{"num_hidden_layers": 9, "hidden_size": 224, "n_experts": 12, "experts_per_token": 1, "d_expert": 160, "d_shared_expert": 320, "hidden_act": "swiglu", "moe_layers": [0, 1, 2, 3, 4, 5, 6, 7, 8], "router_score": "sigmoid", "normalize_top_k": false, "routed_scale": 2.0, "balance_loss": 0.000257, "balance_bias": true, "router_bias": true, "init_std_router": 0.0151, "lr_router": 0.000413, "vocab_size": 18464, "norm": "rmsnorm", "norm_eps": 1e-05, "tie_word_embeddings": false, "optimizer": "adam_variant", "learning_rate": 0.00167, "beta1": 0.9, "batch_tokens": 65536, "max_seq_len": 2048, "train_tokens": 370000000, "max_steps": 5646, "dataset": "wikipedia_en"}
Below are experts of layer 3 (counted from 0) of a mixture-of-experts language model. Rows are named router (the router's row for the expert), gate (a neuron's input weights, with its number), up (a neuron's input weights, with its number) and show model dimensions 112-167. Each number is 128 + 24 x the weight over its row's rms, rounded and kept within 0 to 255.
Before each expert's rows: "comes after" lists some tokens at least twice as common just before its tokens as in all text. This comes from a sample of Wikipedia text that the model never trained on. Tokens count by the router's weight.

# expert 8
comes after: "-", "\n", "′", "°", " /", "″N"
router [154 124 145 121 115 104 138 156 117 112 118 120 134 120 110 157 117 124 106 115 125 161 116  95 175 117 120 108 168 123 101 152 129 109 119 148 112 113 159 127 140 141 156 113 141 173  83 134 159 131 150 151 109 140 146 123]
gate60 [100 122 119 121 119 143 133 145 118 165 125 156 165 126  87  90 136 129 155 130 104 150 171 142 144 115 101 115 106 161 113 133 106 119 167 175 121 138 117 122 177 120 133  98 135 135  83 120  88 133 131 124 104 115 159 119]
up60 [166 128 139 166 113 108 126 144 132  93 117 139 114 125 120 116 158 133  98 128 123 141  55 143 128 107 188 133 101 126 127 111 149 100  97  92 110 124 140 123  88 126 109 102  91 120 152 139 125 122 148  80 118 137 134 132]
gate61 [132 118  89  81 117 117 128 155 151 103 144 140 160 161 106 155  94 120 126 153 104 137 135  77 155 139  93  77 123  82 117 107 118 128 124 116 115 108 162  90 125 149 140 129 136 128 159 105 149 165 113 132 131 103 144 137]
up61 [169 136 118 110  79 135  75 109 136 128  94 135  93 115 136 146 120 133  88 178 111 134  75 107 142 158 149  91 136 108 116 113 159 105 110 132 150 161 111 142 121 170 141 115 127  83 134 125 169 161 128 123 101 107 120 100]
gate62 [148 121 156 149 153 119 143 137 133 145 172 106 125 145 153 169 111  94 128 126 136 113 143  83 172 124 165 133 140 161 118 138 138 147 161 131 143 101 136 140  93 132 134 139 144 159 133 141 117  81 129 150 161 160 132 138]
up62 [142 155 127 167 140 143 124 111 102 112 135 148 131 148  94 138 152 159  97 111 169 149 158  51 138 113 137 102 120 118 105 133  50 160 165  79 163 117  85 138  88 128 119 140 151 174 138 118  96 151 120 106 125 116 109 172]
gate63 [142  99 144  79  86  75 113 132 112 136 150 111 159  87 113 132 141  82 133 111 161 114 120 140 136 129 119 158 124 181 125 147 127 127 167 147 137 132 149 150 105 127 100 133 150 151  80 127 157 130 135 165 131 122 143 123]
up63 [114 114 141 182 152 141 154 137 106 133 138 145 115 161 152 131 103 120 171 172 100 109 108 137 127 128 131 136 129 130 112 103 109 181 126 119 100 125 122 127 186 150 139 184 143  72 158 127  92  76 135  95 148 127 123 101]
gate64 [110  97 167 106 125 121  90 122 144 116 104  99 114  92 126 159 132 135  83  96 114 142 121 138 185 150 102 112 165 119 105 145 157  99 120 145  90 124 127 115 139 126 174 135 109 151 108 165 136 116 165 142 107 157 133 153]
up64 [166 128 101 112 107 139 127 122 126 109 166 128 166 106  91 102 147 153 102 141  95 106 114 187 164 101 158 143  74 130  85 132 104 121 133 155 122 167 154 127 153 111 160 120 120 135 109 137 141 118 169 142 120 116 114 118]
gate65 [132 117 174 129 126 115 125 140 156 124 143 137 143 149 130 141 161 156 129 102  72  86 119 116 162 113 115 112 178  96 108 114 151 116 137 141 113 101 133 119 100 164 150 120 116 119  94 123 149 170 129 156  62 153 124 129]
up65 [108 152 106 131 142 129 133 130 139 120 141 143 136 114 152 114 103 144 105 157 112 127 162 108 151 143 143 114 159 130 155  93 144 100 130  87 142 115 147 108 135 130 136 105 140 169 143 176 152 110 102  92 108 141 132 144]
gate66 [130 160 110 150 149 143 151 132 105 120 106 141 100 135 117 123 167 155 177 147 145 128 131 138 126 155 101 157 151 145 111 157 152 118 125 170 145 137 133 148 109 124 142 128  94 147  75 117 150  97 112 136 120 148 128 138]
up66 [127 130 106 142 123 148 176 125 117 165 119 160 102 160 131 182  82  78 130 119 103 130 114 163 143 163  76 117 140 136  84 157 132 143 140 141 114 142 137 127  56 162 110 133 121 162  83 110 132 121  71  81 132 132 128 131]
gate67 [121 130 160 140 148 129 102 137 107 108 111 109 174 130 106  83 175 153 117 157 113 152 139 114 141 102 121 118 132  90 160 162 146 102 147 122 144  82 125 101 114 122 153  98 106 132 113 113 108 153 149 133 157 171 129 105]
up67 [156 149 124 143 101 126 127 136  98 115 115 125 148 130 134 111 142  95 140 148  86 145 121  99 185  86 158 140 140 119 157 157 129 155 158 115 146 122 173 149  82 105 169 135 199 150 154 109 118 127 112 123 153 114 109 119]
gate68 [150 134 127 145 120 103 112 127 149 137 173 123  98 114 101 191  93 125  97 152 120 145 128 128 147 157 105 154  60 121 107 107 132 133 137 133 124 141 147 160 119 100 144 202 137 104  83 146 121 107 118 152 120 120 146 148]
up68 [165 118 150 145  73 105 120 127 135 142 152 133  71 147  91 161 114  99  81 126 120 137 113 133  97 114  74 118 124 124  94 170 133 131 109 154  89 124 150 148 104 157 136 131 120 118  66 109 148 152  99 150 124 114 144 117]
gate69 [ 93 122 124 151 125 112 151 140 110 120 137 123 129 107 156 122  97 151  90 112  98 121 153 125 126 143 196 103 111 120 135  97 160 121 101 105 152 134 159 101 141 142 180 107 126 104 173 151 114 123 160 134 115 115 150 131]
up69 [126 132 137 108 131 170 132 119 169 144 128 163 152 154 114 135 169 153 168 125 132 151 126 152 103  92 117 131 137  98 104 142 127 151 131 158 112 113 118 154 126 135 111 112 112 132  88 108 134 123  94 111 149 130 123 133]
gate70 [119 115 116 138 119  85 112 145 137 144 131  92 121 138 147 145 120  96 145  84  93  92 102 112 156 121  88 130 165 151 144 109 115 107 130 113 114 130 116 150 107 115 169 127 152 140 177 166 147  80 147 111 122 134 135 105]
up70 [173 159 152 160 144 152 129 122  86 127 109 101 106 117 144 138 106 133 138 160 164 127 123  94 198 117  97 123  94 129 146 155  81 170 140 128 138 147 115 138 136 105 105 146 180 151  97 121 129 166 113 120 156 122 119 161]
gate71 [ 93 134 158  82 142 136 145 117 150 126 140 122  67 136 133 135  93 144 104 146 139 109 133 129 108 128 135 106 159 116 136 170 145 169  93 121  86 129 144 124 149 131 158 137 128 119  92 142 139 113 119 118 157 166 137 126]
up71 [164 137  96 140 160  83 166 147  97 133 125 119 153 134 194  90 153 139  97 131 139 137 127 150 125 132 182 144 102 129 122  69 112 117 162 130 128 127  92 115 135 127 142 143 129 120 149  93 140 153 106 146 106 105 146  99]
gate72 [117 125 147 156 103 141 144 139 101  96 107 114 127 155 127 176 129 107 152 131 152 151 125 120 158  95 111 119 160 179 125 121  96 149 128 151 133 114 144 111 150 132  92 155 115 121 146 112 137 118 114 166 131 124 139 112]
up72 [174 152 105 113 107 170 128 125 112 118 115 127 128 135 156 124 150 189  90 101 125 129 166  99  96 134 184  93  99 100 117 120 164 103 138 121 119 119 134 128 131  94 159  70  92 133 140 121  96  97 146 123 138  95  75 123]
gate73 [144 122 123 152 137 140 124 155 139 136  68 129 155 107 124 170 114  92  87 141 134 164 108 176 186 128 130 143  99  96 138 111 165 101 133 105 146 153 140 127  93  90 149 135 155 115 112 136 136 149 153 114 135 112 152 155]
up73 [140 173 123 107 125 156 137 121  93 122 120 126 141 144  67 152 140 127 113  97 131  98 117 141 113 153 117  84 102 138 144 120 112  85 126 117 139  98 167 138 120  72 154 142 126 179 139 114 147 135 161  96 143 129 126 128]

# expert 10
comes after: "\n", " =", ".", ")", " ==", " also=="
router [153 111 116 158 134 123 134 130 100 153  97 154 143 125 110 111 149 126 117 146  97 132 150  81 167 142 125 135 146 118 111  68 113  85 149  99  99 121 121  96 146 153 118  90 117 164 133 155  90 154 108 125 117 134 132 120]
gate60 [114  81 127 114 153  97 109 140  99 103 132 121 105 108  97 148  92 151 143 144 114 117 129 104 126  99 110 162 132 121 172 112 125  88 140 116 120 112 121 128 120 117 181 125 131 150 124 117  87 123 164 124 122 133 135 161]
up60 [113 172 138 151 119 114 162 118 123 115  90 105 133 155  88 126 122  93 182 166 154 121 107 155 121  80 130 106 140 178 134 159 111 123 117  96 164 150 112 115 112 121 173 159 155 143 146 169 115 106 167  96 131 179 111 119]
gate61 [129 168 149 163 131 126 110 117 116 141 137 136 126 133 151 150 124 122  68 165 105 125 129 142 160 106  95 155 146 148  96 118 126 105 167 132  92 119 110 129 134 151 105 111 115  97 121 137  92 163 138 123 123 154 123 127]
up61 [132 106 114 165 141 150 108 134 102 133 166 130 113 183 124 158 147 105 109 125 120 128 125 157 146 125 157 187 157 162 124 150 106 124 154 131 143 125 160 128 146 130 165 136 100 117 121 113 141 140  93 134 150 141 139 146]
gate62 [124 154 137 114 130 136 130 125  74 111 136 152 149 149  94 149 171  76 136 127 129 108 109  89 142  92 113 120 134 164 177 100 119 108 154 153 125  97 107 121 130 126 142 155 110 105 122 105 149 120 103 136 107  95 149 178]
up62 [124 133 133 162 135 156 181 128 126 119 142 151 138 131 106 132 133 104 113 134 110 135  66 129 128 119  84 141 125 172 131 105  91 169 160 148 119 120 121 140 149 144  65 136 178 138 120 121  72 140 147 118 134 115 122 128]
gate63 [144 152 131 136 136 116 132 144 136 140 133 135 126 139  93 139 122 125 129 176 130 125 126 133 116 115  95  79 120  67 158  99 167 121 143 186 114 114 114 110 137 151 127 133 185 141 151 117 110 197 145 168 144 201 148 124]
up63 [139 160 138 116 112 154 124 117 129 108  92 138  93 155 147 131  99 131 122  53 160 128 126 101 105 135 153 113  91 155 134 151 157  96 126 125 149 124 125 112 115 115 147  81 109 151 110 115 127 120 146  94 133  69 102 159]
gate64 [184  99 110 121  90 141  76 138 100 124 146 160 144 161 140 140 134  92 134 122 101 129  92 129 118 166 116 128 160 132 142 128 125 156  83 111 106 107 157 115 117 130 141 121 167 132 120  90 117  70 140 153 128 115 125 108]
up64 [146 102 118 108 105 131 166 136  88 134 144 135 119 136 135 136 201 115 150 115 141 118 120 107 132 132 123 152 135 131 160  95 127 199 144 150 118 135 113 110 139 139 144 143 154 132 118 117 132 124 106 153 149 118 141 149]
gate65 [144  99 103 161 111  89 153 158 102 122 168 146 160 111  98 131 154  89 132  92 110 161 130 150 139  78 106 128 196  90 165  89 117 104 163 156  82 133 121 120 114 142 128 128 157 131 111 138  92 121 167 128 126 140 125 123]
up65 [123 105 101 128 136 154  88 116 106 135 169 156 168 104 117 111  89 126 128 115 152 152  99  95 102 156 143 159 115 113 114 159 112 123  98 153 106 123 140 147 143 135  90 149 153 149 137  99 130  57 130 124 138  86 111 128]
gate66 [138 112 117 107 117 114 174 140 136 134 141 145 138 134 117 148 156 109 108 104 173  87 126 144 138 113 143 141 116 133 157  96 171 127 134 145 114 159 138 142  50 131 178 116 121 132 145 138 127 127  84 109 105 139 128 125]
up66 [121 186 153 127 117 151 133 128 153 125 114 125  84 122 154 128  92 135 130 128 142 168 114 137  97 132 155 106 138 133 126 161 147 110 113 153 142 116 140 136 140 130 114 127 146 144  93 117 168 125 199 143 150 146 114 129]
gate67 [139 184 113 112 120 103 100 120 190 125 111 127  94 113  98 144  88 156 114 118 102 155 144 125  98 120 135 135  99 147 127 135 186  82  87 149 147 112 114 150 117 143 196 150  99 111 126 101 173 157 109 140 150 174 131 111]
up67 [130 111 126 153  92 148  95 120 128 144 138 143 131 136  95 120 175  82 116 132 157 115 101 140 138 124 143 160 123 134 133  74  95 105 126 128  95 152 140 119 140 105  90  73 122 128 152 116 121 164 130 138 125 107 110 149]
gate68 [149 109 176 150 136 133 147 137 134 125 167 131 133 110 163 100 124 129 139 129 160 122 114 146 101 143 139 104 156 151  89 125 118 119 184 125 150 142 135 124 157 131  95  96 100 117 158 145  96 102 158 158 123 180 140  89]
up68 [100 121 132  90 116 122 124 135 109 114 115 119 147 104  88 141 152  69 112 103 137 146 112  90 119 115 118 163  71 127 132 109 141 156 117 184 136 109 148 124 148 114 168 166 141 164 108 122 151 116 111 121 132 132 124 170]
gate69 [105 115 158 130 143 123 154 138  97 127 148 128 129 148 112 117 107 140 112 144 162 146 151 170 101 134  90 141 144 156 106 113 129 143 135 127  87 154  99 111  96 114 115 136 119 111 133 141 141 142 133 131 125 152 139 114]
up69 [118 173 131 115 109 150 121 113 164 127 124 131 134 128 139 158 115  99 104 106 135 117 130 105 123 128 137 126  74 119 164 157 114 132  97 144 153  96 131 131 110 144 141  85 101 158 135 122 129 111 111 119 152  91 115 149]
gate70 [179 103 152 144 116 122 105 133 138 134 135 144 161 135 106 147 156 139 136 157 112 165  99  96  99 132 118  97  95 127 125 127 142 137 122 108 144 132 137 133 162  98  72 149  95 187 104 132  96 166 160 124 102  40 141  82]
up70 [175 109 113 114 137 116 145 113 153 115 122 100 177  72 129 141 120 148 142 160 132 104 125  82 137 136 159 134 133 137 142 108  97 168 115 109 128 112 150 147 187 110 124  96 122 170 131 119  96 117 108 113 122 175 112 105]
gate71 [130  85 115 176 134 131 191 118 139 137 127 135 128 114 118 100 120 116 149 102 111 116 133 143 147 148  93 140 142 140  93 132 146  87 129 121 106 167 117  91 147 130 126 155 120 121  89 158  96 174 128 113 147 154 117 146]
up71 [120 118 116 156 144 124 127 132 120 127 137 115 103  88 130 121 145  98 141 140 123 147 124 175 105 155 113 108 101 128 138 142 124 126 152 135  79 112 134 102 149 150  97 140 112 138 117 144 120 125 185 117 138  87 122 116]
gate72 [135 124 115 121 112 143  98 123 112 124 114 148  98 107 130 126 159 123 128 139 129  92  67 171 147  99 124 174 128 119 131 137 113 124 162 140 106 105 128 132  88 144 122 152 109 131 133  82  95 162 137 144 129  98 113 126]
up72 [138 169 127 140 124 110 102 124 145 150 120 143 106 144 126 121  91 138 107 119 130 134 167 124  98 143 146 117 159 117 143 125 133 106  94 123 162 134 128 139 119 130 116 129 138 112 133 141 199  70 102 114 128 130 135 118]
gate73 [109 169 151 133 135 102 105 144 138 134 114  86 117 169 140 147 107 110 138 117 124 166  80  60 165 105 146 107 158 116 110 100 165 126 189 144 136  98 155 104 183 146 151 119 146 135  96 146 119 148 125 152 139 171 121 118]
up73 [142 119 128  94 112 159 153 110 135 105 147 139 148 129  91 111 155 102 117 123 131  87 165 128 106 135 110 114  86 152 172 152 122 166  67 153 116 171 134 128 102 121 118 133 124 150 149 107 133 101 124 114 138 137 135 156]

# expert 2
comes after: " |", " K", " G", " 0", " T", " B"
router [138  94 131 112 139  97 104 163 147 123 157 130 155 126 147 108  89 112 136  93 144 129  91 115 127  75 101 107 135 169 122 104  89 137 162 164 118 116 165 112 160  79 163 128 149 137 108 124 111 131 125 165 117 132 157  92]
gate3 [119 158 113 131 119 120 106 131 136 125 103 160 160 137 146 125 148 113 159 115 157 130 157 101 128 105 121 150 112 142 145 135 142  84 148 113 180  94 128 116  80 125 145  96 132 137 112 149 147 134 136 191 132 126 114 151]
up3 [128 114 155 128 144 150 139 140 107 104 143  69 116 146 128 170 170 148  89 181 137 143 103 148 168 130 138 135 113 107  94 138 117 156 121 133  79 120 139 130 148 122 114 158 109 129  98 132 103 108 114 105 115 113 166  77]
gate4 [145 129 117 142 129  86 143 135 147  94 116 160 155 102 132 101 172 124 111 128 154  89 148 145 103 161 116 154 115  68 109 109 123 106  93 135 118 122 136 125 127  88 144 193 117 160 114 135 136 104  75 221 145 149 147 120]
up4 [174  87 128 109 103 159 130 106 114 117 157 141 127 143 115 150 128 129 112 117 136 134 185 132 113 129 154 110 120 141  73  88  93 111 124 146 128 178 117 118 139 138 113 145 162 117 139  95  97 128  95 181 134 127 130 158]
gate5 [ 89 123 130 129 114 104 128 146 109  91 141  88 114 146 127 119 132 122 147 118 121 203 128 128 106 104  98 105 155 132 119 164 136 143 112  89 113 142 119 102 121 181 131  82 145 152 138 139 135 149 122 114 129 129 128 112]
up5 [125 159 130 110 136 130 128 112 117 113 120 116 136 118 120  83 132 152 149 139 111 116 133 147  79 171 149  94  96 128 122 134 109 140 131  86  88 151 117 191 154 119 102 155 128  92 123 141 107  90 104 143  68  95 131 100]
gate6 [166 106 147 129 130 150 112 137 103  85 120 114  54 150 141 143 136 134 108 141 120 123 120 128 109 127 103 136 120 107 145  91 107 149  96 104 151 149 162 130 152 114 129 146 138 146 126 130 137 143 149 140 154 145 125 175]
up6 [156  90 124 118 122 135 129 138 118 118  98 108 188 141 112 145 127 112 169 134 121 131  91 136 116 158 120 126 118 113 129 112 149 154 138 187 154  84 146 121 120 129 137 127 114 141 134 125 144 138 136 138 124 166 108 129]
gate7 [149 141 106  93 146 150 113 131 122 116 169 149  90 109 187 129  81 105 136 109 152 116 104 120 121 153 136 136 156 161 162 143  99 135 179 123 128 147 147  98 109 124 121 120 129 107 190 144 127 125 110 155 106 106  95 127]
up7 [152  73 106 139 112 150  86 132  90 139 112 112 170 114 142 131 138 117 141 173  81 103 144 137 142 133 124 108 135 168 137 165 141 150 169 141 161 104 132 151 137 122 138  99 167 130 118 130 149 135 164  96 133 140 127 134]
gate8 [117 162 160 143 135 107 133 113 145 123 114 139 111 140 144 104 162 118  99 146 152 144  75  91 120 110 160 159 108 135 114 165 146 131 138 158  73 146 127 113 152 155 180 144 111 135 182 146 155  96 138 116 110 111 132 111]
up8 [139 118 114 125 126 145 130 120 146 115 112 133 153 130 157 148 119 146 167 141  93 156 166 185  54 119 117 123 109  97 154 132 141 153 112 131 107 105 150 142 121 122  88 119 142 123 115 135 114 170 159 157 141 128 122 152]
gate9 [138 146 139 123  76 122 112 111 112 126 139 103 154 115 108 135 172 113 101 145 179 111 167 104  97 143 148 122 143  90 121 138  86 137 133 140 151 115  88 112 137 158 148 118 127 125  80 130 135 130 146 141 130 115 143 143]
up9 [138  91 130 151 113  63 106 117 138  83 147 148  94 119 119 132 160 151 148 119 126 126 100 136 150 136 131 184 130 160 129 118 163 106 135 151 178 111  86 124 136 111 112 111 118 141 104 116 178 144 138  98 116 121 121 138]
gate10 [151 164 147 134 163 157 155 113 134 111 144 110 113 143 126 138 133 147  85  83 105 139 137  88  96 125 120 123 103 116  99 122 142 146 111  93 154 144 109 145 133  99 129  83 153 114 127 104 136 128 111  90 154 131 118  91]
up10 [124 110 108 101 142 158 124 105 100 150 131 143 169  98 107 118 141 157 133 151 139 170 149 165 109 155 137 127 168 126 146 121  98 105 146 117 117 102 158 101 133 126 127 102 114 158 155 137  58 127 160 161 144 132 133 136]
gate11 [120 136 121  88 109 153 142 121 106 102 145 109  76 129 188 112 103 133 146 132 151 111 108 132 131 121 164 121 139 135 131 112 146 123 128 146 109 109 121 126 111 126 124 120 123  97 124 160 125 122 137 127 150 132 130 142]
up11 [126 124 121 116 122  70 126 101 123 167  94 123 153 164 131 131 118 112 155 121 132 140 134 132 138 127 102 160 144 158 160 119  85 111 174  88 164 128 136 127 119 138 129 110 126 117 130  97 168 124 125 150 151 104  84 110]
gate12 [151 131 143 126 112 119 106 119  96 139 146 131 138 111  88 102 132 120  98 121  66 124 129 147 135 105 122 108 128  76 131 129 165 143 153 118 163 119 115 120  89 181 137  94 130  53 114 121 122 111 115 144 166 131 124 114]
up12 [133 112 157  99  94 139 100 131 141 130 126 130 147 136 146 140 136 104 181 106  88 108  79 172 137 139 116  89 117 137 131 109 143 145 141 177 158 117 157 124 131 135 157 122 114  83 103 135 191  73  90 149 138 145 118 143]
gate13 [173 102 153 153 138  76 151 125 106 127 189 130 101 125 159 118 111 120  98 105 157 130  91 132 113  99 129 125 140 152 144  89 140 126 128 124 117 106 146  72  91 133 155  95 170 106 123  97 152 105  73 136 119 124 133 103]
up13 [155 113 124 152 150 131 161 163 112 153 129 126 122 119 143 101 134 115 169 123 157 128 115 177 150 126 123 115 149 129 142 109 138 134 156 155 157  95 156  94 145 130 124 129 157 102 130 108 160 106 139 134 126 121 143  87]
gate14 [129 129 160 133 106 158 110 147 124  98  99 105 146 125 101 138 158 136 166 139 140 127 144 141 151 162 133  93 116 197  85 142 123 105  98 145  87 175 147  99 102 157 137 133 129 150  67 150 127 141 163 141 105 129 124 151]
up14 [166 136 121 109  89 129 131 133 129 128 185 119 113 117 131 132 123 112 109 149  84 135 134 126 120 123 116 165 146  89 117  99 101 141  89 114 116 138 138 130 156 131 153 105 155 155 180 117 149 118 124 106 134 143 153 145]
gate15 [156 117 140 109 131 149 174 151 133 129  89 184 106 117 138 123  83 141 130 123 152 144 143 173 123 139 130 121 126 127  83 134 109 128 182 103 158 101 121 122 119 124 132 115  83 131 124 148 188 130 120 127 173  98 156 145]
up15 [113 140 110 114 146 117 104 128 121 134  93 143 137 131 145  99 131 120 182 181 123 155 133 102 156 146  91 151 144 111 158 118 136 120 117 105 107  96  92 130 155 123 150 145 131  96 114  87 125 130 153 218 120 141 155 150]
gate16 [151 144 154 138 105 172 122 145 123  83  71 125 161 131  81  93 206 111 162 115 104 132 141 130 151 142 109 113 123 106 138 146 146 110 123 151 113  96 125 141 146  99 108 136 119  95 118 171 127 140 130 110  96 105 137 122]
up16 [126 154 130 154  98 133 140 116 134 157 156  99 115  91 182 128 126 148 142 154 107 141 115 132 111 123 163 138  88 161  66 151 102 138 108 124 138 152 125 108 106 138 114 141 172  89 155 121 134  79 143 124 119 109 140 124]

# expert 5
comes after: "\n", "|", " ", " Party", " Total", "B"
router [166 113 146 165 154 110 147 153  84 113 124 159 155 138 135 154 100 109 107 106 123 167 120 113 180 126 143 118 117 141 117  73 140  95 171 164 112 144 106 137 167 123 142 105  91 128 127 123 104 152 111 117  76 133 154 109]
gate60 [169 105 117 125 156 118 144 131 153 154 174 176 138 106  93 168 126 103 127  82 133 132 114  76 126 151 119 120 133 164  94 103 153 133 130 155 120 176 144 136 135 120 150 145 156 130 142 138 118 112 105 134 140 139 136 113]
up60 [120 145 153 117 119 112 118 116 159 152 130 106  58 124 174 111 120 160 163 123 115 164 156 121  83 101 143 125 126 121 126 143 108  95 112 100 155 134 112 119 124 134 146  96 116 132 139 139 151 162 184 143 149 109 122 131]
gate61 [162 155 148 128 154 141 125 172  98  83 146  90 105 148 132 167 111 100 126 134 127 111 127 147 136 120 166 138  96  64 119 141 109 118 109 142 130 136 144 105 168 105 134 136 159 127 101 146 107 122 135 155 114 115 143  67]
up61 [161 168 118 165 162 108 123 163 143 129 127 125 116 168 147 148 112 125 106 137  75 140 121  93 135 117 131 132 123  79 146 108 137 113 119 130  96 129  98 122 143 109 165 136 167 147 108 134  93 150 121 133  88  92 130 112]
gate62 [ 92  83 129 143 117  89  91 143 158 146 119 129  97 186 138 112 100 127 139  94  98 146 106  94 162 114 129 116 128 165 140  98 138 145 115 137 127 127 133 132 139  89 131 143  83 134 125 140 132 170 137 128 142 140 142  82]
up62 [114  88 137 124  84  97 162 131 112 140 128 120 122 128 146 140 111 105  86 135 122 131 112  83 148 133 181 149 131  86 160  91 103 121 118 143 130 117 110 127 152  90 150 132 170 104  80 119 138  86 119 160 137 118 135 157]
gate63 [188 103 103 136 135  89 155 125 112 104 149 133 173 109 138 113 103  93 150 111 133 118 127 111 121 125 108  83 125 150 156 124 108 109 173 171 116 116  98 135 150 104 103 129 169 162 117  93  96 108 140 157 124 167 131 144]
up63 [109 102  81 128 127 180 133 106 193 133 121 108 107 113 148  79 102 121 129 104 126 107 136 154  96 115 116  92 126 161 114 131 141  82 117 166 114 154 125 150 133 142 124  99  89 130 128 111  93 122 134 123 158 123 125 106]
gate64 [161 124 130 151 130 108 138 146 130 155 135 163 168 128 159 138  89 117 148  94 130 105 115 126 136 118 146 127 142 155  97 103  80 117 174 156 113 149 108 105 114 113 143  99 170 154  96 110  97 135 135  88  95 143 147 130]
up64 [102 156 166 112 148 143 134 129  96 130 178 112 172 140  91 137 171 185 137 148 122 177 156 137 172 146 148 148 128  92 151 130 111 111 145 132 133  99 114 121 118 157 135 107 101 143 156 123 161 148 136 124 123 120 128 127]
gate65 [120 132 134  95 119 109 138  93 103 111 167 138 134 156 103 121 121 157 106 152 119 117 102 110 113 104 140 156 127 139  71 117 148  94 110 138 110 132 108 114 184 135 158 113 130 123 100 131 107 145 160 102 102 132 158 144]
up65 [146  96 110 127 141 136 168 131 159 156 148 158 102 135 131 150 151 144  86  95 121 114 159 117  94  88 141  99 112 131 127 141 172 146  84 162 136  94 164 128 122 140  97 112 123  96 100 119 121 136 120 109 130 126 139 118]
gate66 [ 53 141 147 100 145 119 117 129 119 156 151 131 136  68  84 146 156 119 129 155 129 125 137 140 113  90 113 128 164  86 168 126 137 158 168 185 146 148 122  99 103 125 151 140 145 180 122 139 106 165 136 138 150 132 134 141]
up66 [130  93 130 123 133 157 144 152 102 168 196 105 168  93 127 135 136 126 112 132 135 110 138 108 118 103 154 131 125 129 111 126 107 121 146 141 139 131 111 101 103 119 104 145 127 202 108 141  80 132 158 111  98 116 130 112]
gate67 [ 82  82 147 142 151 142 158 160 115 114  54  75 110 151 155  87 143 140 137 137 132 127 130 117 134 100 137 147 118 117 122  79 120 126 128 163  89 104 145 117 136 160 134 138  56 159 133 124 129 141 120 139 130 143 128 156]
up67 [112 118 122 131 123 108 154 151 122 124 120 148 110  95 152 113  92 130 134 126 168 123 109 122 142 144 131 170 141 124  76  73 106  85 133 104 107 108 144 141 116 114 120 142  88 129 104 127  96  94 118 130 104 152 131 124]
gate68 [167 140 159 146 141 122 118 150  92 117 174 124 136 129 156 100 143 122 132 118 124 140 161 137 128 160 103 167  86 119 153  99 118 117 139 108 143 129 116 135 190  90 129 159 104 130 129 127 117  76  79 142  95 123 127 102]
up68 [ 94 119 107 100  98 140 173 114 174 157 101 160 121 133 148 146 140 104 110 129 163 178 148 128 118 122 138  92 149 109 166 161 163 121 130 117 127 111 121 120  88 120 128  96 145 138 182 128 161 167 152 130 137 148 121 140]
gate69 [113 113 132 130  96 130 124 145 118 132 138 109 124 180 139  99 152 142 119  58 159 169  96 133 137 130 129 121 175 126 108 157 151 161 168 156  77 112 126  93 156 152 132 144 154 170 113 137 148 106 145 132 116 115 153 100]
up69 [128 125 123 143 117 141 105 103 168 154 114 136  96 162 134 118 115 153 149 143  81  82 146 127 149 101 155 156 119 118 108 105 145 119 147  37 137 130 157 134 135 131 165 135 162 129 153 121  81 125 103 111 147 127 112 172]
gate70 [154 115  91 135 129 121 192 145 140 115 128 138 144 136 136 108 136 147 192 113 140 161  96 147 147  92 150 153 163 115 145 164 124 124 104  97 118 127 146  88 112 131 148 133 150 141 127 125 114 126  99 139 103 123 148 114]
up70 [121  90 146 112 151 120 176 127 137 123  90 127 127 106 119  91 134 159 182  93  94 145 109 154 113  82 117 112 145 157  86 119 114 134 128 154 116 158  83  97 157 115 113  86 161 138 142 138 119 147 112  94 174 113 134 111]
gate71 [147 125 119 135 169 162 118 137 152 114 143 141 112 145 114 128 135 167 138 131 140  99  58 163 119 170 121 102  95 128 130 122 120 124 123 150 132 158 134 125 162 116 115 127 129 101  80 131 157 123 156 141 119 139 128 140]
up71 [158 107  92 132 171 124 140 119 121 104 130 135 129 157 123 155 157 103 148  94 153 115  65 102 144 139 146 147 143 123  94 104 104  91 134 139 134 162 132 136 158 148 149 119 146 117 144 137 144 118 118 145  99 170 102 148]
gate72 [124 111 140 156 112  99 165 139  85 125 109 116 173 148 135 189  52 135  69 124 125 126 126 155 134 125 161 143 148 105 126  94 104 119 134 147 108 116 149 127 156 113 111  87 110 135 135 141  87 129 125  97 132 122 125  97]
up72 [111 141 125  91 121 113 133 113 143 123 145 127 128 122 146  95 162 175 163 133 101 148 152  88  88 109 127 108  96 133 113 131 169 114 113 106 142 133 131 105 115 126 153 132 130 169 121 122 130 129 157 172 121 112 148 129]
gate73 [120 118 130 152 139 133 143 153  82 129 116 166 111 130 132 128  73  85 112  96 122 154 123 137 158 113 118 125 102 144 163  98 119 117 109 131  82  86 112 121 148  99 128 137 179 143 128 145 141  98 137 108 167 130 132 103]
up73 [ 76 142  82 139 145  87 113 134 111 126 108  99 118 148  94 148  79 124 108  85 141  93 130 163 123 143 104  98 139 143 158 148 123 129 113 104 166 136 119 147 112 165 155 135 135 128 142 163  75 154 130 120 172 153 134 105]